config = dict(
    experts_per_token=6,
    routed_scale=2.5,
    norm='rmsnorm',
    beta1=0.9,
    beta2=0.95,
    max_seq_len=1024,
)
Below are experts of layer 5 (counted from 0) of a mixture-of-experts language model. Rows are named router (the router's row for the expert) and show model dimensions 0-63. Each number is 500 + 50 x the weight over its row's rms, rounded and kept within 0 to 999. Numbers have three digits each.
After each expert's rows: "mostly gets" lists some tokens that are sent to it at least half of the time; "gets" lists some tokens that make up at least twice as much of what it gets as of all text. This comes from a sample of Wikipedia text that the model never trained on. Tokens count by the router's weight.

# expert 7
router:495555456507489582422518520471511564522569443576423503456462553477526392462501489474593508496538447488575471493485631479443617496487493548486503476535590496596547507533513543498521430385468435
mostly gets: "The", " The", " &", " Rot", " Good", " Barn"
gets: " The", " the", " and", "The", ";", " &"

# expert 21
router:494404486505492493503569398423361512473435555575529481437450546463506551505519540523527491494534494502586528389518441443455562551526427519408515473366482530501515467471484529552482477447604516
mostly gets: "Gls", " &", " Pittsburgh", " Philadelphia", "loan", " Atlanta"
gets: " the", " |", " and", " &", " to", " New"

# expert 130
router:518571429609497511528446342547513463568533515635468500507442548584546494554481523477485503414471554415501423526410477501477480526443456588423523538470482527532440540460545479434466571472433505
mostly gets: " a", " Occupations", " Occupation", " Spouse", " Jim", " succeeded"
gets: " a", " (", " and", " or", " an", " all"

# expert 149
router:475492474467432434532451487423489520523488509499541523531548546482520513485475442493532451500536494614406524497488507492488478622487540517496482521528525461487503457456531431511428632442477491
mostly gets: " Among", " Des", " de", " des", " among", " of"
gets: " of", " in", "s", " for", " de", " on"

# expert 32
router:480563443482503496455442515517553565530572512531500486529530598516490511499541405479502547449455572515458496501434549417498519514426557529559470554476468454556578486445509539458472476511496447
mostly gets: " Cru", "alis", " Wy", "ère", " emer", "cia"
gets: " to", ".", "a", "ti", " =", "o"

# expert 128
router:577502440542519461460509498447459485490445427427413437428523515514473532544466501536492455492607409494543452399504487465502442494509493419480477539522513512510481508462507425457512468535555488
mostly gets: " Las", " sim", " Swing", " Clade", " mid", " spec"
gets: "-", " 0", "–", ".", " 1", "19"

# expert 95
router:525612500551511529382468392533555508547536615430580529546503505560479615530391530451435482473430522541483459439520492563495502479513495487482546611524488567471489547536477489514593465515519550
mostly gets: " app", " trans", " ad", " multi", " prep", " expl"
gets: "  ", "-", " (", " at", "–", " app"

# expert 22
router:479497522520634537524607489520466554470412499454520488529543608538489549551492537457490481466599567490465537536414456440494638553556612443515458481402498376519550449475540510531562495556482472
mostly gets: " Zh", " Ts", " the", " Kir", " Vo", " Fu"
gets: " the", " with", " L", " T", " K", " co"

# expert 62
router:548493431451525468579523507627486585527515440502433390532441547503530486524429534511512430552471504465598475417463490522553443560554581471486503519599442468482526546541547501460472401498420437
mostly gets: "On", " pol", "Histor", "Personal", " On", " Stat"
gets: ",", "B", "M", "C", "\n", "N"

# expert 133
router:490493431483507393441441423476568574390484442552502539497459548464469429526543451428457467486411620394506469508502493463530447520430387580548533482593477440514480512453525497511525482551526526
mostly gets: " education", " services", " drums", " vocals", " literature", " films"
gets: "s", " (", "–", " music", " ri", " education"

# expert 63
router:547474424566460566473447457619453473426529453535422506566459425520574419486472468487461456532553485412601418524509511490493519561510476504451505552446613576439491455365513542571460438566563431
mostly gets: " what", " suggest", " Prime", " rein", " diss", " fear"
gets: "\n\n", "s", "ers", " what", " over", "es"

# expert 46
router:528375574488574556512509382546398543561377522534473471410519515409560480481449490539541480500469451550491493347484505457498532561405437516479445530551540479474528479473455493441461457495512476
mostly gets: " digital", " height", " construction", " raid", " sale", " establishment"
gets: ",", "ing", "  ", "ion", " this", "ation"

# expert 89
router:495483442403600458485566517515428518587571444420505477482439525461530505562458373396503494523610480455542545493534522479451473478455522510419438464485510504510473569580425600463446497464545587
mostly gets: " ep", " ne", " du", " Ro", " bi", " Ne"
gets: " is", " was", " he", " are", " Ne", "ti"

# expert 148
router:532652474504578442456558402478461524558465478454415442568503489514508589401466559455536553498518486448557464526533489479447536508487459513498393474443497479485500479457486481410556477579484503
mostly gets: " party", " elected", " won", " Senate", " deputy", " candidate"
gets: "=", " of", " 0", " 1", " time", " for"

# expert 102
router:449538362540535457547598450530524499423476450475552487487478580497475484544491489524552545519488505424538459520486505528531448469491426516432485507590505479499579520388532509384417490477461512
mostly gets: " National", " federal", " Naval", " Atlantic", " Pacific", "Best"
gets: " |", " \"", " National", " for", " United", " World"

# expert 93
router:436476569480463512556535496574458412436515558522473559477501596571589448512466539559592512417557528528466484543496526455545547435495546559498516510496482421541457524467439425425450529485451555
mostly gets: " inter", " Bir", " Jer", " multi", " du", " Tri"
gets: " \"", "r", "n", " inter", " (", "t"

# expert 40
router:504523549441479490553472422485439436489466429506546518471459581556558413513496457519529513530566486474533568514445502517412490481448456518531390555487613535499417534508533525463499463522446485
mostly gets: " officials", " players", " uns", " individuals", " Ex", " det"
gets: "s", "\n", "\n\n", " were", "es", " was"

# expert 137
router:495501542499474453471561371541413616499379456553536577523562571569474429561572444500480441460530583483549510565451522467476477592577467533539558543518497513453520550517443491488506534457611422
mostly gets: " a", " Spouse", " Jeff", " kn", " de", " sm"
gets: " a", " an", " (", " A", " 1", " de"

# expert 103
router:468468418528509454605506420521508542551530489481493472533504460494534497458493445461536405485557477525468463440427620477478491588532540487574517581503458439548462400464555432484546474518504513
mostly gets: " During", " at", " In", "In", "During", " near"
gets: " in", " at", " In", "In", " from", " by"

# expert 156
router:504530561475549577583504485469493546455511585603509557448516547481491533534401575536559470520453420528503465457472471551436510426455430519559534443445498459490444505521454498511497453434455550
mostly gets: " A", " Cla", " mid", " Kit", " ra", " Je"
gets: "-", " a", " A", "A", " (", " C"

# expert 100
router:520494393554425547471511507429582614475504484576449601491474529481471542484501379485452564460498451502433525569425507419493547533485632485448491457438592519555423413475508589509584548541515582
mostly gets: " Ca", " Animalia", " Queen", " Eva", " Stra", " Bir"
gets: " by", " in", " at", " from", " for", " of"

# expert 115
router:467448426586568514401483399484457567551385589541483536468532499500521473613528521535517502534648514580415529485518502370497485608462512503564554455520527440545476509505544532489487582538510477
mostly gets: " made", " taken", " asked", " acquired", " able", " wanted"
gets: " |", "s", " made", "  ", "ed", " used"

# expert 116
router:499515488572505455477467325555399458537411573540493530487543460523588396527455607519502468511529502491534469485408450500491584541490455533488556501488439547523419499446480430496508469580499489
mostly gets: " able", " protein", " required", " unable", " suggested", " expected"
gets: "'", ")", ".", "s", " is", "\n"

# expert 42
router:499503512541499353490425514465457578463492579607456504559499593517488456452467447475487549506551498522464586444509574526405484559405472522475430478514542493557357428530584448457518495404491444
mostly gets: " album", " la", "ー", "featuring", " Championships", " wife"
gets: "s", ",", " \"", "a", "e", " La"

# expert 83
router:516546421471479440592561552485503471540393529505441406479508534509485513509460551457422452464485469488563445537500461477485484498512461371405438504500510538507458588424530443454573448455431449
mostly gets: "In", " In", "During", "Ev", " During", " Med"
gets: " in", " In", "In", " U", " Man", " \""

# expert 140
router:472486571574512534561525371448449507430486536509463545510447448518526489568455410493553525474672538540533451500405477559470458546510521476534501573404495433543510507443581544549510546494515459
mostly gets: " all", " Among", " All", " tells", "With", " Notes"
gets: " of", " all", "-", " 0", " 3", " 2"

# expert 153
router:499557457579492477498439549492465510423601477469330430499475531555521515491548479499443581501541471519571519499491518498583476557452503426508551480480476549517536510429456570497568467423562509
mostly gets: "After", " Kit", "enh", " After", " spe", "sl"
gets: "\n\n", "n", "on", "di", "t", "l"

# expert 132
router:577614548427525452564414412480417494421495470524462548406541507471502457555414470529492567509569527563505590549436467397491499605472524553558497464591497445478470403542606511517506576515498463
mostly gets: " Despite", " tells", "After", "With", " Among", " before"
gets: " of", " with", " before", " by", " after", " and"

# expert 58
router:555450546615457568494494473519532566520400513499479541432504494503474484545544508432469442473515437523556510452488543464480487503490517603596450515460544479566461516460539499519409560463494605
mostly gets: " defeated", "featuring", " Juan", " ARG", " BRA", " José"
gets: ",", " by", ":", "ed", " El", " was"

# expert 85
router:458480577513479563570532478532465606488549464571495398505446496508437440549509524508370573590487514458527495486370418496491535555473546632403415430525529497514578521589576489486527441508525488
mostly gets: " Born", " he", " she", " they", " They", " you"
gets: ",", " he", " He", " she", " are", " it"

# expert 123
router:556568414485499480450540420479525580527449509535452571501492537567547479445408510494407515588519525470509613504461475450469356553484452503522532589544545515510501511429451496530485570520515441
mostly gets: " a", " A", " Sean", " Jeff", " Chris", " Joe"
gets: " a", " A", "A", " 1", ")", "a"

# expert 129
router:432518362519541493507429548464430535523479556495580511547478588497590454450428453489471465496567483499468459459435508457410585493536496498458542493525501533507488407403612471382461439499507495
mostly gets: " Brothers", " Books", "gers", " Arts", " Pictures", " Senate"
gets: "s", "er", "y", "ers", "es", "rs"

# expert 86
router:438628455516447534470500461523482577515496485475474537443490551524482544415544547459501533519456538461493520460472416452429483549522460492528536597531535487570551481505521550361507478461528459
mostly gets: " he", " Italian", " British", " French", " Canadian", " Portuguese"
gets: " he", " He", " was", " she", " first", " States"

# expert 59
router:463528517539484450455558468482454447616408432460506449570606509518494422530554542520571518464540556535479430403404493450495567405483578531570554487525488405485539475410466533634547553532534486
mostly gets: " Pld", " 1973", " shown", " 1954", " 1965", " 1951"
gets: ",", " its", "ed", "  ", " 2008", " 2021"

# expert 9
router:422528544514496511555524355533517527472453575569430426526459425555450532487427470486563512405548473531578505614513495590450470533396424566509479490465529535467446498523448473460576532489579453
mostly gets: " helped", " techn", " master", " DF", " can", " several"
gets: "=", " to", " =", "|", " not", " can"

# expert 66
router:535523457517583476465584529416539507552444515571491473395545445512435435524506498587571496485570555479526544449422606516440541563436415557514557570550490532511522492514507478505536437516503503
mostly gets: " McC", " Z", " Pl", " Sch", " Fl", " Sp"
gets: "M", "|", " Z", "H", "P", "B"

# expert 110
router:535545498456625534594486404487461517499394525470467491523463554465542500462435499563596465447559500456528536502436530513436522635503567512479430495498588471549565507445526480529558510513485504
mostly gets: " During", "In", " In", "During", " during", " throughout"
gets: " in", " In", " for", "In", " by", " from"

# expert 104
router:556535481482514485480493471481491513420518519536431520373574486450533457579469467581518537440537563532466549505511563550471570530478453544426467508535471565487509457483454529512519561505570542
mostly gets: " app", " Animalia", " am", " is", " conf", " overl"
gets: " is", ")", "'", " are", " Am", " was"

# expert 145
router:469511606494467446492673400499471531492550502495523552546487569489475494491523505576554471529430493642545502380503461539469467551512516478406538525521455440469550484521519504492489516480564468
mostly gets: " spe", " Swing", " grew", " won", " grow", " emb"
gets: "-", "|", " of", "\n\n", "–", "ed"

# expert 60
router:513485564480519458555537420526494608559464508578556477502593535490505386562483513462447455474525401448526488474431377489485568512482513415501573507587493480481539528475543557580511518440516557
mostly gets: "ー", " right", " shown", " his", " stated", " left"
gets: " his", "s", "ed", "d", " her", "ing"

# expert 119
router:563559514508460443460536381551625469571452438532418591528571448493507444411518510513538533449509454448584464447506458487513447400422407479474519513499471488570452509528437533512441528551550548
mostly gets: " taken", " made", " Founded", " constructed", " hosted", " created"
gets: "  ", "-", " first", "|", " made", "ed"

# expert 28
router:582539455507455629526541398463470466525549605436541487523419519442496500468446518494520470403436521564486436485481528475567493514493532552407457486467508544490458427418565510519460557502588532
mostly gets: " techn", " cat", " natural", " jud", " Philadelphia", " Atlanta"
gets: ".", "  ", " but", " as", " for", " with"

# expert 158
router:511467508557446487557536494492458486586459502488420481514498479415505500479510414534560560421541475492514533454435466441528394504523534546506439564523546578500475490532525508387502560444484613
mostly gets: " Jim", " Jeff", " Chris", " Bob", " Rob", " Fred"
gets: " a", " and", " Ed", " Gar", " Mar", " Jul"

# expert 17
router:546565400470566499509607504513453521459524481604477435543543574524545457434541514487485591538534559450557445587461528505476487532504478489451515561519492503586458474552580465412536446560632534
mostly gets: " there", " fun", " here", "There", "Gls", " There"
gets: " the", " The", ".", "\"", " it", " there"

# expert 146
router:469496523470484509534532460528449464544426497513476444462554523504424415430441478549535513495466496471511547484452391450478396480494402548540429402461553387481475435395489447502459611463486510
mostly gets: " de", " traditional", " Imperial", " formal", " classical", " Islamic"
gets: " of", ":", "=", " de", ")", " a"

# expert 24
router:462471494503525482490528410567479544609550445554505535469508518550537514485482533522525483535509465430623487491412446550432501542549447495439443482538466484475521493485415430417549476508491435
mostly gets: " variety", "There", " there", "ously", " morning", " Directed"
gets: " the", "ly", "e", "5", "7", "0"

# expert 65
router:399434525509543451499513402498473466543460472508485558490493533603489524519505529505455422477477499561545514516399473460426506528572487376411430500430509406491461613494534551499565554547500473
mostly gets: "Personal", " His", " their", " his", " Their", " her"
gets: " his", " their", "\n", " her", ".", " its"

# expert 56
router:517670545472564512509528491557397521539511541468486527465560524538523482392508502481518484498493389564447567471504513525560473516478413406575508456530455483369461530535533470477531525502453519
mostly gets: " wife", "の", "\n\n", " freedom", " Yam", "ー"
gets: "\n\n", "\n", " E", " \"", "E", "On"

# expert 118
router:457453575533510531507465504414537585537471550413469472439474436523523514434522585439495430454480453550480526500513563510518448559475382537441494548513497500561537506446478505455473516469473457
mostly gets: "Ev", " Whe", " Hav", " prov", " Ca", " Inv"
gets: "\n", " \"", "W", " R", " U", "'"

# expert 114
router:506520444491483453498595410468494488464548566504509494296412567494484340467508428489493447484547471547410460432384482477491507514513510493507619526451482504568507473439520539523549476525569597
mostly gets: " at", " near", " During", " attended", "At", " throughout"
gets: " at", " |", " in", "'", ")", " on"

# expert 88
router:579506534496567443450440474536450530442553437530434513494455491496428481513515497491519462439567490485554511592448481514429497520518502511567598527516427409533443550410554527510502489489522605
mostly gets: " Animalia", " Arthropoda", " tax", " obl", " br", " s"
gets: " |", "|", " at", "S", " /", "N"

# expert 19
router:500516412593515533508619465519405554480473536515442468505558617502515437483441477548479534567507474490528408488422472545471532565496495433550524494517551493541582444412574496428576521453521468
mostly gets: " the", "The", " The", "My", " Quebec", "the"
gets: " the", " The", "The", " an", " its", "the"

# expert 138
router:494533558551383540512448488471462443521431487558497460510484554451571554412503557548491464520457520523501447475358512547579497480531442363550490499587385470529459536485510493485504431558478421
mostly gets: "Wh", " surviv", "Sw", " 202", " Las", " incident"
gets: ".", "19", "S", " 0", " 2", " 3"

# expert 78
router:494580441511522463502589401551480521490498543462442385488526527503452523523483389469572459495612484499524463527508438433510477548449482511477517509467488526426560432504495469449467579502577500
mostly gets: "Personal", " Candidate", " Social", " ·", "Scientific", " Pld"
gets: "\n", "  ", ",", " of", " —", " ·"

# expert 68
router:468560485468572521489493402472440493386486605520453510427509526528481424543478483546543576615444584497506498490482517455507567590512545457481472454493499494486557515494499531516466605411470476
mostly gets: "\n\n", " Representatives", " Congress"
gets: ",", "\n\n", "=", " State", " County", " Council"

# expert 30
router:455530381515471524468498385420511455480547551526488508489484512436577535425427438522492535500510571566516620515439494450554568526558495552478586462428515561532558509485557492540480518609496481
mostly gets: " However", " though", " although", "According", " where", " however"
gets: " to", " with", " that", "=", " as", " which"

# expert 70
router:460593498479510396422487348506577576521591371522405465562473503460613526470437506510586487449464550579520502570467563512444452481584511429461529467482453530502506507515523461429585511477529590
mostly gets: " be", " were", " been", " Can", " establish", " Forces"
gets: " was", "\n", " were", " be", " been", " part"

# expert 131
router:485514484518498510493433465535505538588514594595480526518488555392487521515516544516490436468501497539447508526391541434463497544496508546499490486524453532502515481538558487613505538493548479
mostly gets: " Museum", " Hotel", " department", "Wh", " sq", " behavior"
gets: " and", ";", ":", " of", "'", " in"

# expert 107
router:436513499527490518458544360485501472527598531479570472455536597537451419505567519524466560432466476463571580451457476456408609456520473513495558438550501468568480519566479562569566565586495414
mostly gets: " founded", " acquired", " published", " created", " established", " influenced"
gets: "\n", "-", " by", " and", " in", "|"

# expert 112
router:548567444434482494490494399354409546432586507498398575494508522598494448424452485496569469540503537500576496541521549604459559529541445422448559445498387421524498409469507476494430502526480478
mostly gets: " expl", " compar", " stating", " real", " ne", " ep"
gets: "\n", " \"", " In", " he", " in", " s"

# expert 76
router:524414574530374520492526508469510574407515515464484475497490481497593492355426560564573520514553486536604535477486468453520545413430484521474507566431551495471468476465477482581559585578554460
mostly gets: " south", " east", " west", " north", " northeast", " northwest"
gets: "s", "ing", "es", "on", "g", " out"

# expert 13
router:440558505579520493562572469578442493477494451552481439442530490467583490401483505499507438490451476527557468460413476420495586468455483455482547556511481513448537495515507495427490501538486527
mostly gets: " theme", " Atlanta", " Baltimore", " Seattle", " Cleveland", " Miami"
gets: " the", "=", ".", "e", " and", "o"

# expert 10
router:457468427402479456530590445457517535494486530440560445493478525507415503434472486487422514559526491516460506495401535479558402561472459523508563471554567440478558531415489458539467556474499527
mostly gets: " just", " much", " several", " the", " O", " Euro"
gets: " the", " =", "=", " O", " The", " two"

# expert 34
router:534451398437461509429526471475488448449559454476539469546571403486459473501546546548464460605439550495450422420524509547471506537430486412455503534441524465538447579467450476475554486478422462
mostly gets: " Got", " hyp", " Rot", " ISBN", " Vol", " P"
gets: " as", " L", " M", " P", "  ", " O"

# expert 37
router:482510519480527488447508460491448539421507481470505546550511548481470409532503459422523462505530531442436511486474444498501594481558483532551499435563606509465487522574470468450642463548532621
mostly gets: " cat", " master", " player", " professor", " leader", " Master"
gets: ".", ")", "er", " head", " man", " player"

# expert 12
router:545517548569492427523501493423450552453401500500477551539493515587486463439386429473483539554548469529509570507560461478390466577421507558495501560520598502533483390533456532469525629443555527
mostly gets: " Phylum", " Pierre", " Monte", "ée", " Lithuania", " Lanka"
gets: "a", "o", "e", "i", "=", "u"

# expert 14
router:544488534521590571518429473524494541585425515586592487523539491523463456529442538524475533501520553479483476451430486509512500539564412456543533561569478556561529451434598537467494537430480542
mostly gets: "The", " The", " the", " Port", "Gls", " editor"
gets: " the", " The", "The", "the", " Port", " as"

# expert 105
router:516533501523531473497550418459539549480514503531377478405599464505537510489525504505513584463462551522529610529480466476403576515496384457512442510507512471466549537519569464484462503550491444
mostly gets: " is", " becomes", " are", " unable", " able", " newly"
gets: " is", " are", " has", "s", " was", " he"

# expert 11
router:495496485474533497482567376422587574486474519456465583506480535528578422488508466444565553512450520518534507475393531485518585452512357521518563583562420440487613487499471458451508547496473477
mostly gets: " debut", " TH", " theme", " exist", " occur", " my"
gets: "-", " (", "ti", " P", "–", ":"

# expert 6
router:527601471536481542528508462462413576463534520492491446485509524510515466475474503381552501620606478514453497487443475423479530542477507411536493536528449563552498560501584464472513578538458595
mostly gets: " species", " classification", " T", " story", " tropical", " Racing"
gets: " the", "\"", " to", "a", "i", " T"

# expert 79
router:524546489457491477509498465470567527554455590542494539459441434599453540503525449553474477456552480510529526440482580475576540506464455422632541479580460507552454551414559424588519474458531402
mostly gets: " Loss", " Z", " Candidate", " Athlete", " ·", " Kor"
gets: ".", "  ", ":", " Z", " (", " ·"

# expert 92
router:443435481491451550516548491476466563476389539513524465401601521550531434512543485594603465451531512494509476460425490451490580499618449478424455557496563469467527479471549472552465448414535421
mostly gets: " Italian", " Your", " Operation", " Australian", " Canadian", " Ghana"
gets: "\n", "s", " and", " at", " is", " American"

# expert 49
router:539569483503512528540489410551537473531434474497557572541469486538551424519467538512580542432580481534475567507433511442491526542439460473507622539526528491477561537483551567441526532454453543
mostly gets: "\n\n", " Mrs", " Lieutenant", "William"
gets: "\n", "\n\n", "  ", " \"", ":", "|"

# expert 154
router:494504507548604482531495472492516517502531437485496473391481559501455468552411517445460509454446483527495556487361467420529464528444529603475597495534450552562567543514487539554447530514518410
mostly gets: " grew", " grow", " Fred", " tells", " stand", " spoke"
gets: "-", "ed", "d", "n", "'", ":"

# expert 96
router:542500550570472425552520441491425606443539592512535558454488476539534524479445502552500522592505497461526450386483524349557461534400471486509491485472454448472557535469536408444490531466495494
mostly gets: "rom", " originally", " protein", "⁄", " Each"
gets: ".", ")", ";", "–", "'", " it"

# expert 8
router:630531511525507491521497480572482581557486534481383533513533538452484529541514415451468479389500501560471495495434569566443490517585446469518463513580520504489453437425491459380540587567459505
mostly gets: " To", "To", " helped", " could", " can", " would"
gets: " to", " can", " would", " To", "To", " could"

# expert 157
router:483530543517456582462531343479481521531448443485463481530539482406518509508491581478530502477479454470458455491436571502531480487480562441545578469524518489625537587485506593395470551503558517
mostly gets: " succeeded", " elected", " deputy", " Deputy", " won", " Jason"
gets: " and", " |", "-", " a", "|", ";"

# expert 113
router:566454479526491513520497462582449528529402512524396528466489530445526421419493473409423499566498524501454413521473489536463455510392485541591569544628450508483501569501516546514609500464427448
mostly gets: " some", " same", " larger", " Elevation", " next", " western"
gets: " |", ")", "|", " some", " most", " first"

# expert 159
router:494532518547455519472551419535461506495493511464521500439487497535432488477422494537450471495598530573622532507473618478439505570432541485456491519499489450418604452457483457499477533397466538
mostly gets: " Las", " de", " Los", " Stadium", " @", "season"
gets: ",", " |", ":", ".", " of", " ("

# expert 67
router:497480512494529366484544503487494476474532481509513506464503543502393453569560569461460570507505510630493467439382534390500602567563561520535491505528447453458482507480502556543513616497638465
mostly gets: "č", " theor", "kov", "š", "α", " College"
gets: " |", "|", " University", "_", "O", "{"

# expert 51
router:498473469417608536515516524582411464509423410508531448577444570505472554503465493485552463459461464530482518530354527453450533589486478505500528462551559469567607521502498592430491445438544458
mostly gets: " Their", " were", " been", " get", " be", " was"
gets: " was", "\n", " were", " his", " be", " been"

# expert 90
router:461538467523478518541467518574434463545481473439392499516547470463461519525463484479596456478573467607511483529443546395463483562500504577572454494584517449543510443484497461521554525519482517
mostly gets: "In", " Animalia", " expl", " Arthropoda", " In", " in"
gets: " in", " is", " In", "In", "  ", " at"

# expert 18
router:446559562412534401490499399483574483569526510506578513442550451544531506485504462410422482630527469471591624509512544388498504466467486526483462529492492461495527534485507528529537646462539432
mostly gets: " sexual", " sent", " environmental", " could", " tried", " O"
gets: "=", "-", " =", "|", " to", " that"

# expert 108
router:560537479552498479477587402536589541459448466513519461519436563479453421518520509509527529509551537528516565397445499531487428419471412564518429426440580460427583473428491578500529516537503430
mostly gets: "finals", "final", " metres", " bronze", " Saturday", "Results"
gets: " |", "|", ";", "%", " 6", " ="

# expert 134
router:590540493463551498573497440551433569484475390577447516411583520481488400519377444556467431503511435517491473466472550433479579458514516482531477493579493526531542535461425524431488573472413398
mostly gets: " 1", " 2", " 3", "Since", "When", " 4"
gets: " 1", " 2", " 3", " 0", " 4", " a"

# expert 135
router:480527537582543454462524482507527580546511524589533529548505484489621406445462571612530551542550490576472535422451484486423531524531571569590442427581434477478605493462514476515529623537508432
mostly gets: " constituency", " Museum", " Stadium", " festival", " tower", " Hotel"
gets: ")", " (", "\"", " A", " 0", "e"